config.toml
d_model = 256
moe_layers = [0, 1, 2, 3, 4, 5, 6, 7, 8, 9, 10, 11]
router_z_loss = 0.001
lr_router = 0.00133
vocab_size = 8192
norm_eps = 1e-06
tie_embeddings = false
beta2 = 0.95
seq_len = 1024
train_tokens = 869400000
steps = 9001
Below are experts of layer 8 (counted from 0) of a mixture-of-experts language model. Rows are named router (the router's row for the expert), gate (a neuron's input weights, with its number), up (a neuron's input weights, with its number), down (a neuron's output weights, with its number) and show model dimensions 0-63. Each number is 128 + 24 x the weight over its row's rms, rounded and kept within 0 to 255. Numbers have three digits each.
Before each expert's rows: "comes before" lists some tokens at least twice as common just after its tokens as in all text. This comes from a sample of Wikipedia text that the model never trained on. Tokens count by the router's weight.

# expert 45
comes before: ",", " of", ".", " and", " in", " was"
router:117103136137145090138124110120157129152129136142130087111141119111117146139060144137150144135130102105139135142139149147084127140151100108104156110123111126118134131123163158093087115103150149
gate0:114136086160127123123163160136171151151106139116093145138146120120083135123113129151107142119106113179149143127143149127131149078152168113102132099161138149133169149113124116114118107147088129
up0:132105143134124142130106113128102152069086133159148168120148113124111142140159174150147168151144164141092126114118162131182111115167133099123169155153125139141137117111143088127128117116129150
down0:117186133159155136136109122122099116086112129158146105114109111109144150157181131136129104165160122123163133112140091113169147138139144127137135074117127160109195128140121115103109129096129157
gate1:126120110158161105128070141118103141145146090102123132139143146119112129185119133141133133146120136123140120112123126124117084141107104165111116137114137145123114121142134176109149127113143124
up1:131103149119070128102150148150103106101153120116085109146146115087151114096126144165130113099156121130124130148128109133136102142134173128099106142143156135131160132110107084106143102134113168
down1:133155115115129124155132110126127139130099111127144174130147146147120120142146111127189167128166142149120167116122087112086107128104124167138097119147156102092129134141127102074109111139124110
gate2:133083155117152117116092161096128123109147074180148149143139139138145109086143155154118135123122070141132103104143105100126094104164159137114140144126113137114172104132129136117100093129156196
up2:069112124180125159097130188123135120140108108156145129119135117140109137113093128117135097095134139158123138116097098095129137123139155102116134160164116124132164128130136139137138126131132143
down2:142141146119116105161128141114088125143151142157109135138128114117114147166129167099129119148116110137095168092129152137119141098202113139090135095148144132132108124147106143104160086100118128
gate3:104084145141122118108159111157111099145087148141137128152164182128119127134188139138177151134146141102140153177102140153153095110142134159137157132131115130123136108099128089090114113102142141
up3:097111113158110174113160133135170090131130155113131148129098104166094100153154067114125120120113166124157116146111148107152110148103154138129121170134159124157104124147129115138125149177127121
down3:148166153119180114131098158181098098105123131108112123101117149174129099074105156110087129146108131159094160145092183171100144133139107107134091140128144146166165044119109115167144100128122128
gate4:145146147079144093124131122140163128124087152174124138154127143153146135121130140126136133137138124131124135133157081077143113111133124118137089106122154096121089086095140165080111097139089077
up4:168124148095158142128195143086139191158136140152131142109144109142107147135131111086095077117131138132153092068110101116171095142099150138182153119122108127166149127112130110128135090112149143
down4:132132127141171114142151109145147121122124120113137126094101134127162111158153189133132105095146087058165096087142053086119143115156154139129120112139138152116129132091150164072131080121085127
gate5:106108132120138095122148143116085148125113132131165108115126192115122119132134139157157124129131122102150110096161136104127154154100073081118153139170153092110123144102168116153105171127163136
up5:098123091154145162081149124144105091113120139133121098102164108153142139144117061101110115090108143136097106132058133120136140145099122130091129167161154101154134145134136123142111142145196151
down5:128129114088089114157128137126131146124162124103109135087133116140132071123140157132136132166098138130131113146113105097099076123109108159148096133152101133107133157112128120129128115136155106
gate6:132122167100134114138113147154146118162113107126164107123118163114128135126156090100086150165133137126107147192140112099130127111099127126110130101128142120139091113115119177104115126061114152
up6:124173142136136136110111131123122137157111129114152139112082089129120120109129142084085125090100102118108154156139121159138117172104142114155117160134137144140182133095100130146109135154120159
down6:171161106094143086128112145169142130147152121135113107134163115119176113150143113140099109118168125152085119137117132114140153144160120146137113111117115090139127116138140076113108092090128118
gate7:120132175075138110129123124119119153157094148145136160123174169109121118147158125133156119125144148151173149109143097098117122129139148125124106134098129155078103134089120140156159123142147109
up7:157118148076106090132169086166093182138155103142110146159134188111123144125161134137125177182121163130149172125105116144108095118132148112116136101129119130105109134170178151121097127077142134
down7:154094117098126137149174149124173114124148118143133169139129121152083163101090111113159122117104110105092111109092126132168115096157130161115154108150108160139105125120131122157130116141131125
gate8:124139146108155131137107164134134159133101105129142127122098090135109136130134153138147125119111160108144155145141178125182115146096123121161083108168120121140134151117114118124093174120117106
up8:111110147111134147100145162082079076128106128138150107142138150136109095160146158201187155114111124111154090139144157118158137121082134125143117124151169119163182149073135133124117155123168136
down8:124090120109132137086091173119137129154108131173121125139126151178132114157116083130160073108143130082128121122101163189166137098124140182178165112116133122174104130141113141136152146076156121
gate9:124161148146126134097139094099138118152090136144127127139139117107143087099134088122140119131122110150125176167124119141129139147157096137144151100098136118128123113104132094134101096113162127
up9:139119131146087155116187140093086113134123132132118098123083150100112106102135115130113172126130112145123118133140098087136087123187114140089150203091145082165105126143110126130126127133086103
down9:155117121134094109159142133161157113129142119145131105094106098148105137152120071119087130149119087146143145139099116089124109111108160139095134116144092093128155147144163153183180129135123142
gate10:141102142173160137103156111148153176138132088101092146141104131115142099128104153124152114128138134160119100152091133176164110169130165095135134099149151140152103069129157127141107150128169169
up10:141147144156097122125157090125098136131154120120120150119126107163136081140146106144117120130116157108140132150137096100168069107120135114138165085130107136128107101158146138111120111168162111
down10:162120116121113155140134114134132102143140098079121145168111096126077135094158133113148098114151134135073154140147151144123134103087129122112099133169094095073117128099158153126150091115137129
gate11:096143116146148130130126144084118082148126106137108104125126140097121132149127113108145118114119124135160108119161107129091106157131092126133112121136075175118128073153093119098162200083171137
up11:120101122121117146119137160127198103138150108148131160113121140158147081116103098125141107122124117144158097125121126103156081129164155144100141156138130083115149117171149153132105132092128133
down11:143100187088104128145186125134141138090126096113113140128178166148145118108152105147133107132143159125142135097137134140156151067147139157114196123147131119117117123110114117098124111138132117
gate12:139072134130141092166139154146106137131096127133131133131130136134169097135128094126131104176133143121143104136162151100125130122164117095076110119126100152104125090103133144078136152104139107
up12:137120165093140109146109101142121113134129106130150130181160178113157136115168164161154166146170095115133175117138146112109137121100100164128116096090137138083100127105108115135102110117101126
down12:116132118182155158101118107082130144132119150130151125145134110148173173152157136111137136151123131180072162132100143120138152125149116136101104099151112145170170115152174141132135107105128136
gate13:116078150075089130149181110153188135130121120137142114141181144114139117127130137175128131141118126134130153188121133141149101119119153081116184137122087150115127092104125130107085091143116104
up13:111119098150146139118166169115159143110139152167079126119089125150120133071107118100111161100111156121114133138140140153111143077106127148101123133160151129110112154105120104126114120112081108
down13:106187143173112104146120134132104099113125119134147103134100121129121134099106132152133152151125124155110127130097120177126100150164105122116120087133141068137132137157159122171126100098140087
gate14:114165155094111126142145143123159154127114155166158098104123144181134142125116126124121113156107161142135144139172140088138115134196146083114154093126103111083111099136143109114085138126107133
up14:119105107134140150171122088135140156077123175093137148132127095144112098105101156149070104156126146154143154112123164112151063116141136141155085165125124153130125128120116139126152103151134127
down14:172201143104109119155123139131147116134142113133119119143116104143116145127110139096146102159148149153143170062141116134102114132134163177106132096113136101099121114156112127140152115145084091
gate15:122125126118117125173114106100128162156125132170148143169129155096153157174133114143137131147131126116119130118117148133163148144177128112143147122119134133100098136103126106122098148129145137
up15:112121120139143151119124101110145138151147111125104163123097105149105120158115106086099106110127146111131134137140135162143123146155157100163121164132160109150117147156116085151096152169120097
down15:110096068147123161111169162173103138101096136142143099143111105120139081105137093121116088114120143068100138123144070144138145132118120135151138100125133083117143129126138129140130151172148148
gate16:114095108080148122118104107138111128136138121128113106150111150104161128152116161130134132131116125156106155134137129160104131129119121088143133155118139138137108110159145110095169117189072137
up16:172163150060121099137112133090117123145103098093151090132177137083121156143159132168154098159142105103116158111134178144149150144144130148130148113126110089133181122116154186162123126102134134
down16:151120142120100125110160130132131157089150127117112121201155136110144128136148102180170103125060130126160132135122107154200165117108153139135149142138124115138114149125138133140125142145114168
gate17:113102126095082114114146143113153122155166104119141108135165169093101133170141098151133136117142102129129131173138127150103155190135131095117178134118098141119112181145116115105121096093132138
up17:097130138112152122177156108106134116126134135126115119150150138128134145137115143124143097143152150121125156125154167144098145124126113086142107140110072103123111095156155132137107111148096147
down17:150145146137110145120137152126130124100160114130100093138122081101109133126125114123115144118143129149144180140155152161138129128106157132142128148118126094089122110079075129103149127169166126
gate18:164103149168110145138105134109115115168127103152154120126171108118116118169116118120128141093110133109136152173161161150122108135086137102150169135128109125143132155139180146152129140162124131
up18:155130128106119114156156161152130173100132107137148188141150105155124135092101179158088103132111115165144130135096076147111143118113120095151168180085078123156120138112137103118132129155126167
down18:143081130153115102125132148134152085134142133138143083162160089142132134109131148152091091114086136083127167109153129121185166104110118098136141105107133158138145106109108157137120134151125152
gate19:076147146162163120127126125091132118165124134133129138132139108129128146145097158158135103120150119083149118156163128105133100135164127120133130150117140141131160113095146114122130148077165123
up19:105131123160160165101163135132135138107089153138131118105128099128092114126130124162105102098160135143119112134089084119172136096096146148168096174132146119149134159082077115151114144150104119
down19:125171146154119152125139111117119115108139109126101133088134146114104125087092106101128095121115109144078114151140103141120079113083168142142110111100105139136131098163165132103090116109175111
gate20:147153146130099126137171134126135118152127146151156091164145120143170110159100164130164120154126100143149164180136136157162161143173087121117137114066133124130152138120131103174151108119142121
up20:117126179127134118158088107148143103128076097105150127157121152079124168096153164151110137141153131121135073104152139128098101149125171139134111139137108138108105114088131161118123123099145133
down20:135166121107138141097151147120097134115170110144128141140154132149133144164089140109113150105151160142140098096146152107135127146072155103098149171106126165116140090132136074114141105113140115
gate21:119124127151158147128158111127120125155095132105119126142158136086143179146093102175154107192124137117124155148119125116127144129134108115149142093117120135110175141125150115126099105134141128
up21:127141094159150169086142144101124103133119141108111141098133131126112152150103106122119119101118133118110115105117097156144167089126114101154156113136165106166154130127111129158121158123135121
down21:163134113131139101149110099157121130132135132137136117110145112128101142133115135130132148140146124126109111137119126105146108115144162164114111080153070121138120110149106137132130134119111099
gate22:098136116112150149143174110107171151168107131137163133102144126132109143101136136143086091193129156146129096128139134141131160107113086115118159080121115119144116171127210123116197098135098132
up22:142097139094158125071121161125115142109101084110130142128127068128104135164126184096116117152117138094157105121095109097094140139143090088110132142146125103161114158121137107148124138172156195
down22:139139117125110127132122088140124108143136133127126170104151093148137168123140108121132179139120085149123184104098149111152114101132120132111127134108128138153152141150122121151111108154147114
gate23:141132170132117128170147122116118131122095145124129104115170138119133118120104168143132106128126073154115180092202153151114111118143146128125165103135119152117152118108103119101127107088120135
up23:127139108134122145097160169140136149079094092083088145127103132132097104112078128121135096110080111097135127096071110177138121088112157160130131167129154133140130122160104132132149132105128114
down23:078149127165130131100091098091104109104123116135103117132126112126125134117154113134117122145128103109121153108089122145123133167135122163108072103156110117101113134115061147087099114093111128
gate24:139105174117091128124179134135132141144117145151167150155132101133111106123111119138192112142079142146148174164142183165157142151140167145123112088104137141094130126127153117075149127149191145
up24:113134098159190168108131128115102100164128136118107142099101137135111156111120123122097103105115139119096116106095098134135147094115130162144131091110126155151180158144103094132125122148113123
down24:134107157131115109139102128147141150165153083110133126148146124123133123129144108100109115143123139136097107136139133161161109105116158110164141115187088112149100141123130094137125130138174096
gate25:103111113153140117143162135107109136139121136130109084165153161125128144152139137169172119136130103109139135159136140156130135099138072168150116130095142165116132129124147088153140141112139136
up25:096100084177174142122101143104128133122124168112098101132105117118102150158116140116109096125157108102090117141097135132126134083120102117129128110133157125116132094171182118145100162097094129
down25:120125146145105099144158145162129133148141142144127113125117163147146124168098116149122113137102093138090126123146128112095118082130176163127124125104151146089148094121118133157158115142119145
gate26:115142118130131128120134119162137141137135129075134166110148109160151117105124110116155140144128121084154144097123128128132136075136140137087109095154094172076136124124151101105072099133148087
up26:118090144100114122125114154142155062143130123144126155161096119151133114147161139138118188120127122105119132098120149114138113117126140144134129184144110121142148129113120106119172127116139111
down26:158125141149146135073151174137063112122108124141104124097110107111141139146095140134145150130152105130157099159082167131118111141131109121143160119142076178146168104131078091139163127099131138
gate27:155087136097175143130110157158152161106118141169136098096129128147117134125099098142137129177079105140143122150153135146107140123118149127071152104144154177148137143132156153071065168129107155
up27:124076100169165145097116128125169145151100160182099127122112121135108112140119108115107126084124119127100121146173109126112136174135149121074121120095170150128135103126159180119140169107095128
down27:093094120158114155123121138105113104131082160172094131145114146151117109090141122104110123112118153096152100111130116157129149178167126117160093098105151096136166120100136143132149091109106129
gate28:129137167131140136165177084145126173140132140135132141147164104111168134100114117130121135142168155175147129097135110148159153142158133141121168106117163141072143133113149177168159153094161124
up28:134078122119093079167114157145104116115123115101127106188123151139166118124104167121163176134138085089108142141177157111072133149170118089109156121117115135129155098124138164101111098103095156
down28:089122102161201150080119110087129138121127135129125094133103166112117136119118126110057139113134148121165128134114128164130132119071131127141147141104137131131123155108135097126142104122087115
gate29:125167133115166124144137113113113116093058127190180122138150155042132148148078156146126127119116074120126109106106140131141122118118147137130116078103112138127143101113150165142121154128130161
up29:099082124129142101166141109123116107131120143119121130182106129131158109121139133122166157153172092105132160161139139092105103176164095139099127118096117128097147140136123108100104110128140109
down29:138106137128110138111132146104112148120140103121156168140143163134072076150169143135121121125135151088126119115125114182138152106097133122092147129133106155091094147133091134156141092164128114
gate30:139134122121128120156152113127124080071135136098116133122133115166146122191083123142126126128147116143108141112145151159104110125099134098164123129151085108094132138153151092146148164108164144
up30:121169124133169127124082145144108118136083128140149125154106117099121130185149106146107125126139124164165145157111115112126134130126110137091074138113173115115125127098073112126093099152108139
down30:112166141119113091133173138144152145096124104132144154130109147092110110156112129133130126139130157134126112171154135150124206132122102146100188132129124151138084122144139140147195097145167149
gate31:161125137108168117112080128145144138145133085081169162140113112117112101108095202120118140138128105158102170119138102095119105111122125139109108184115131147122123130147078189101110085128112135
up31:110163103120131108179152127062127151109092124160116094139149156086139096090134136164136138119109147088109113147117141192175146109145146101109147148118110146109146115101154155154100107116157113
down31:078147124146145157142119079090101100104126185168136128147107200188161163148136089092128116150100163156074104088140118119122127154143121105129077123113150114131139148140119119139138141127098116
gate32:163104161112133143104130127134124116116105129141106121152092143134112141150112146128178115095110108123181143142171096148120110111129114138138062108094112143098103097128080135121158140080153128
up32:159125121131138104124151157140086158135137082160162140122142130115151134110117108160162134140123170172115146115099134130171093132140183126154170086138115114144117110162130099135121136132129155
down32:145123128095109091076147128101148133148142103101158146121151127107142128116119104110139127131108114113127145189154136130104165118134092172146126135134147116147111150176122099182106107118134131
gate33:154113125104115121135103119155102127118093153107121117107144103103124112114145150138106148138124094109164121111117119152142142121094111130125114135150102162134121133098155139140118139076128123
up33:168125087080088103135115121155135129149132111117075108108156165120142107104171103119155128145148140120094127121154108127097127133148168130124146081172161152131153159099098138145118152087116083
down33:128169101130123147109126121096120121122139163127081116059107137116096095119102183104103161092136108128150122158107068170111149105121130133097131109122116125128153167149094102134114141101117139
gate34:124160141124149120141095129120107121124096114112112116131104117135151157144136177132133112151117125139131142170094094149147122110122091120101112100075135196088119142129121097152081129146137123
up34:094111105173138150130119102138079109080075146100133090142102114140126135114155112121141097127107153150124144137171133124137120160121126152156098119135156126123114163154094106170135148154136100
down34:130100118132112120112086173113129118149096118131122123146124120172115149131163173128140142132126149146134092136095126191118117144094115154093128138125134150192101145125114136146141087133139111
gate35:117117138147116124119114129128073137160075114164117124163166145126143131124155110158100150134154147128166149127062185149140108123117110156097141071100164107135181088117099149087146114099152134
up35:133110105146137142133098152115144135168153095163119105111129184114135083122145112124104117153125115099143129141081161145127123144113147124099119082123105097122110102139150107132150134115124149
down35:079108089145146144088095132129135092122096137113136187107119110118131141086117110128104116146149130137134092177132138125158101149134093128123117149148111139130113110125092141154143123130122194
gate36:123157094104129114131138140097124171133129136134117142123140118123114133114137135128162128119103107112158133099104138138137158121177172114104178074156112120122145150141081142116136092108191116
up36:130141122129117131166137096158181130142114140117110141113093126142099142096154106115113116154089111134108159101096180108084164144141145159069159116139135102114128117127161161131145109102137167
down36:104154128122126116103108141125106151123106159139121116126140126146124102172091106105111118147138140113125136134088131123102131117141097142098146119170145156168133116114146090148129110123149145
gate37:153164129137139130154150114102135113167143115129097099132157157145121127144104129111162173146119136131127162156132127108070103118108122162090111116102139123121139136124126102133096135119115110
up37:134098115130073123144106077089122117142117115108126131147148105134110131142147141130129122174140109128156112121144156128134161143118141130123109107128141146157125161128155141115179145100134133
down37:130112080136153123080120128145095120117136137113157117092114132089089146142135115138117098149139141119173086151076136140139170141141098135118162142126070116159120134127101097138115130094118134
gate38:136091135095140140132130110090134115159087180096122113138155178116129152115116177136152158116138067133138134155130094191119108148108122164141114101111091131107096124087100177112151139138119145
up38:114118160121096086164127124145102129115122114151146112173119162119167116130124124144139146172157099159137146145150163098074136149180128118097161091099095161104146085135146101094123132129123140
down38:138132113101110163067152162129151108121102142158148127132157123091114146089123158141135098109093141140147129150118098156161131101119137119146151105111146101172150171135108113136127148128141107
gate39:131136133084169113122096150128138118113142109118124115141094108100127114109120168115112122131131172169139154145157109126138141117121103167148149144129109078131114148141138150132180127123158055
up39:119142139130143133125147119112132089148104089143096090118124128111137078096126149100094143113112122126099151140093108104117124155146140157072141147148128091131147120143091119115140093095176142
down39:139180187130156138104126115099116090101117126112150159147118119151155165103197169123146157152156128132133130114143105099161148052141135142132123107121129139184152127129072164120099158097130115
gate40:107105141165164135133126129132104125134133132110128114142100144127147144157082140132170131129147104093131125121123119106113128118171109105116190127101119139143169141175118154093119175137144161
up40:100151093159077108144193093102139128118134127191127172113133113094133097098108133145098127114094090134134134109093116141130144163160095152097148086104133121103149134150100141117131112098136125
down40:119101093120110130118142153114154135144136109152115192097113108144107123158099150180107071140136082113137115137111120134114139078134098127116142188168126169154148099153149145188112161115103104
gate41:131134114116107109150096111115142151111048122151173138153129140074138137089127154140174165136158144141100094156132147175122122106132107154105128132137123146128088113094111139163112129122149138
up41:159108099121133161093110143119180169164146119098119177098115096139103139117110113119134129126094147154093117101094126139168124103102143152103127160153158109157102150135125168142156146131120088
down41:139112139155124113162132067131131140141115148090133102148150094155110150132129142110136148144100079134091107135120138112140127140169127148136118129141088104136166096108128104151171125153113104
gate42:110141175145101139125144117096148145161116102161158082117137144109134140135141082144152155164113139159135115135138146104151147150142124044128157069113126147124158121115154117114163119139144156
up42:147143113117120160088139120138139175111146135119118132058130102147098124123115105116087072143090187152133116132093146129177159094060120117161116141151109089138106154116129128152126164162115152
down42:166145071130143125160097151155150143155082106129158138118131113147138120112092130161163145128118139140115099147099058119129100126141147175143086149150115115106103110164080111138105101100111115
gate43:104114122139100101119115123155130147180158163171131097120125159126180136140117125145122141142179139123146109150130137163103148138192108085112146114114158176147108146094187130091129117082103162
up43:106145110174144170114114140097108124149140163144134104107126100121110103059110091128116147152136091124111094107118094170143162122117132093129135147130154109174147125130153164144129155109133147
down43:151131138095162108160144136155103138092111124124109130141196150107118113120129116163107176101127090118105112123132086183118114133142131124149135150128119124125152119153133093113122162103123137
gate44:123143130084117112175144136145099165128146132150144165122117153157118162126131101138132132123111132068131149126150167123124109149118136082078166115109116122131103109127128141128137142129115112
up44:149134122138117147092146167106138097136123145175111106113154115120153124137147101130112161112095153107136108142114089129136130140180140110088118095102093159124136133152131100115119102160082160
down44:135154182125136118131114102125113130128148142079147081122105087138107138138107136139087094123130094138104108144140145132140129135151123116167159126127082128142174084123124112164153139152051062
gate45:085060105142114125129138144124158109156115075160120127139162154094126119136093118113129096139114123136115115160124126078108130113134141159161143152117116109130148130170127097091121096134135135
up45:125168099098127129133153128141151115146127114091178131117176148120134148125096079123133109148137141138161134089104095125180166112153164129142142118113092133136164143129087127106162127116164138
down45:141126131106134132132130146107129114129141125121140124097117105118078160111122136133078119086135109157141165158133088138116099113153160144121112120100061143140106113128110135106137096134103109
gate46:146143113120115081107166146136092144109130099113159133151137125142129132111158191163141139135111106114131118183111113131099099114158099075092143101141093169120127134108083118151135108144153136
up46:163108184141075130152123098143132169138116115120173090146152136129105141147122142158084113158114152144141147113153131146054096164110162134125150150108127149120133115117115112143154134169124133
down46:092128115149192163115129148113116109085121142138135136075128150108120120130118125175158149110126132131192113144122117105151081144148096163124128131123142097158110084117135124111132096139144070
gate47:118134133149120116105102074087136118144102136142147162118091107118123107137179173121125145131139147122133145109122167090163131165181144172113148140129126101113103174131108132100107123141167100
up47:109141112159161148101154139122159118155141138150122136114119134129092078141133168078177143143140144128116117078166144107112127167168082109128136149111150132165122108148101161106111094085130116
down47:134116134137127144150155113119121121139112101122123120116143087102139069123128116100106115197162140135102159104117131119094123121126154155141135117107110128143123117146101153142139122147118110
gate48:116128152176114122145103129112119127109096121182151113136103142142135192099078143153116093129124129132152140146112076101088108129167098169128100147132112117139165150124103132129131150121163172
up48:129115148169140156130067109100159144111116159129135130140088110134088130142126173105116125124107139136088117089103102152168143128098117143150097156127114142160073146098138165133161124111141105
down48:149117113080138127158162099133157137173161121124074141112158161169071139135078128166113123150118130137135067135075146131122104088128157165146096150125107144159145137144112144143143082151117126
gate49:136113156150141123142166136155138140125086153161128105148138180091144100136125128134152141100173108158125170137129079155150142133136121143099145135074064162144104163100084065169132058139122110
up49:181163103131174130123093142146139168142171118118132110134110120123123137089121125110087149115109129117089123119082149155132148109102157127136107179151136109140088149129126140163138073164092075
down49:152130145136111108154080141121142131156091116110135123123119097143099188131114068128105130094103131164157067085131128146142119137180116171136134136150048109114108140114104119148140138156095132
gate50:136100122133178123122113115131116130173154138122211160150200158096138143168138155132093143127165101125147128085169137113142111149100100124096135081084166171121142107109109144126134123122110131
up50:157116129099166138096104134132118153143145109091126168137141101123119127138126153114118146096123116132141133116101132133118084089112114120156111120106173113123101152152106119125137110139145119
down50:126185141171145121132139125132119105116106100078113146186117090149150145148178117133146133147118155131111117106174176106129151138130154109123110070107133155147094109106074139115137157113098142
gate51:158120118159119152120100110155126163171080117140178142127137112123111137142119140118118132094119150103139151118141154142148096168099070118142146118111149168095107087125114110127147150193104113
up51:108130125104110164118112147129192142140119136119118169097110156140079131123094076120144141116079135126121136141104143151156115087135117137108142141127165099159134101128104136153113125142157107
down51:143133099165162136113102130156110121124108118163141141159113118176098110102107149118132122114115124105098095130123103139107121133108093120140090142125145121149127116096115116124132144151124132
gate52:135077156173112131115104139139155138158117124132136177160141119148129118114154149120136119148104099110138161162103148141148142108119132126097125149114099137148110099136139161121162100137110148
up52:162161102098125117126084142103135138108114132150179144147109180133153154140186171159129146132166140045109134112142119077102120108159132121136133149125123096149121096138087161079135093179120110
down52:141137135102132133077100163164122115102145149079144125135114181103134109153128152148132108126170095100162142106086164099121181172112103112160130172120139149079117087081099125104146106110103101
gate53:142138112111166130152079145152131108175143123097163144140147141116101144145147163114102102146119122097150121136130177124143108156097103123100128108083148158125144144135102137078089107093094116
up53:127130139135139132144113130134151137136149104099148129120111139084121156099144142131143142158115106129151160144084199146101082130107122124169117164146131147151103110177119131115084132164102132
down53:096103136105115160176129104103170121151172098120122104135149129149058122102127138131123180113110093102124122081120129120112162114122125159150118134137155094096131168120128149098097099125116081
gate54:120129162106111127114168076134179125151115140139129115138099120161112102145121127129148117156126107141177134140133135155128121195126146152117141105121127096153126133134121149128102153071171126
up54:153153119068120116096169158160177124117147136127081083117109147137103134124113104161128107088129115136136123171103117136153168122125118134140143166152120111125123148123129089112076105102122136
down54:118128110131166132078115092114145111157133163150148124120110121146116113148136157099110138128124143159078091194138111144108113155128155170129075158188135155142107098131092122149094114129094138
gate55:093071124117129114134093097119152159138108102150113130163170152129156128166147136177145130146127116111100149148126095081155128174109144113155148115108101159103152145118101161113096153168108128
up55:141160092152109142096122122141116153128170145103104163106101126173113130126137119110100104119097146124118132130098095123123104119120152118131135131152139122144145174144112163151120133140119140
down55:122128126099169125164161114153144142123160120133082099137129148128106101136171181122108131146098064140131153108137134105112082173125166135098180122100102146111161136101111151155146129165131124
gate56:122126098105138107112143103100134147145104138113164107156172180095140114106121156135117154103138131150103128110132124135153147145130093112109112107097123155092128107124102159108100112164156154
up56:101143108132145142111054126097137090162124140131055092106116141130106127115158134094120149126115133103091107117158101148089119110161109172150134135171111082168110139136149126142120115170084078
down56:101145095152139142109139166117086124100114150153117137122101163129103124154143175153128078133153136114158119110102102134145060136142129157150123083114150125115169152124160102095159085087132159
gate57:140086116137169118163145089115101146140148149130113148134100200118141162119139153152192174141143127130137151082132150123102128118139118132089121098127155121145131131163129110112131095151113148
up57:132139094120130148121137179108136146136166070099105163141104136131135120116101157115146149115099115126088153077095122090163115124100098138106153156151163086133151091140104133119159117154126114
down57:121161110155187123112121147132076098101105151164127115112127134113150166142158121150136116126113122091148098122148139124101163130138118152114114150101106128142192129142077139135134118119152126
gate58:101123136127138135135088115136136138132155121140132115117126109117095156147134123096073143097133099118097113145159122121111113160140073132134123154122133131129130113150157083138116165117147135
up58:098131105130118132136062159210121091123129134147101112134109096142096144107141124093107132129143124121120178142127080117112084159131134120108123174107128124138120122093051109136131120130143133
down58:117111131136130135114146141138124124091083132134132136148070113164134114154122139138126170115125125118163159116114096148154143121101141099115134095089128159106088127127139099134118113120108132
gate59:114060166121139149131127153132124079101088162129147151119121133091114172152104109130159118113135125120136115112143157154139102151177104113121094144126110145138081182103105088131102153118141113
up59:082097143168109141130108115150109119123097153127169134150151083154089118137082098155123125115106125129110125106084117116121115105090155072100119149119128115137142126110096121157150167150105115
down59:129096149127131120098156110075151096123153143098147124097147139128123083178152139154128107096099124158098147148113144147091173136085153070131159104104131122107110113127108183108106103082101136
gate60:118122130137136119121095142166137134142104144149119106115113081148142144151118122162106148111161114166152149131137127083151085155098160105150109149149087158128099122144192110155069121137140121
up60:146159156068115108141093107106104160146170111120151115120134168110121102143128129161118163121155096108116117122139115135136162130119079148135121114114146144160128156113157155123127135120134108
down60:132114130156163132145097135156125110097135094123099108132127122109158082153151122130159133154129161125144125151122096139112130106087153125092154130134165129149175112143127147093151104120146170
gate61:119063129142151145100125156099119151123111124144126132107121131124126138158103139123142159092138108098116108149105091162135141109117085116138143130138099164130158134148121123114142147108156127
up61:089131149165186132147135156145112163136140126109103108141167143118133143148131137110121195143128139137126163113116140118122126129108106124146135134121149085124121127121166157084154134113135137
down61:133136118140137157115110134110124136137135129147092147117101124163086132102105142113142143071173108101128116115130090150140179130106082134106131086137123148152104123179110124174111114087103098
gate62:125101158123104134137120103094128086150149138111133095127170147091177087156114157136183164115170136183095142189148128109125124157140121169116139117146137110121134078142113096116130103117156134
up62:114151102121090101175136119146142119129120125097131138174115138139125133146145097137115131158121130146123138146079094171155155143141177107135156119108095170090148111132120147160161103128134124
down62:106134146126126136119131115109089154076164100113146125144123150116123122117122141124085107125144139109127151115105132156107146113120128098181156128134116186174132141151102115137121165166099119
gate63:103125116157098111139143126083123080142111125145179156140186137148137136138140151145119139115123105136149154101138130166111139164095073101096153140120133151129181127076150169131085141122186117
up63:108134088167125163079131141118114119111130135173101120089148119125138104105129102116080133102106128098096096122121078130140120140116104106117120157125139103141147125158120116130111156125150137
down63:160114148085160107165114125088175138147127123095103118148101132119123139126127111132121170117136130140059145158132144122062133145166127173125089131138093164134123157113138097111091090084149100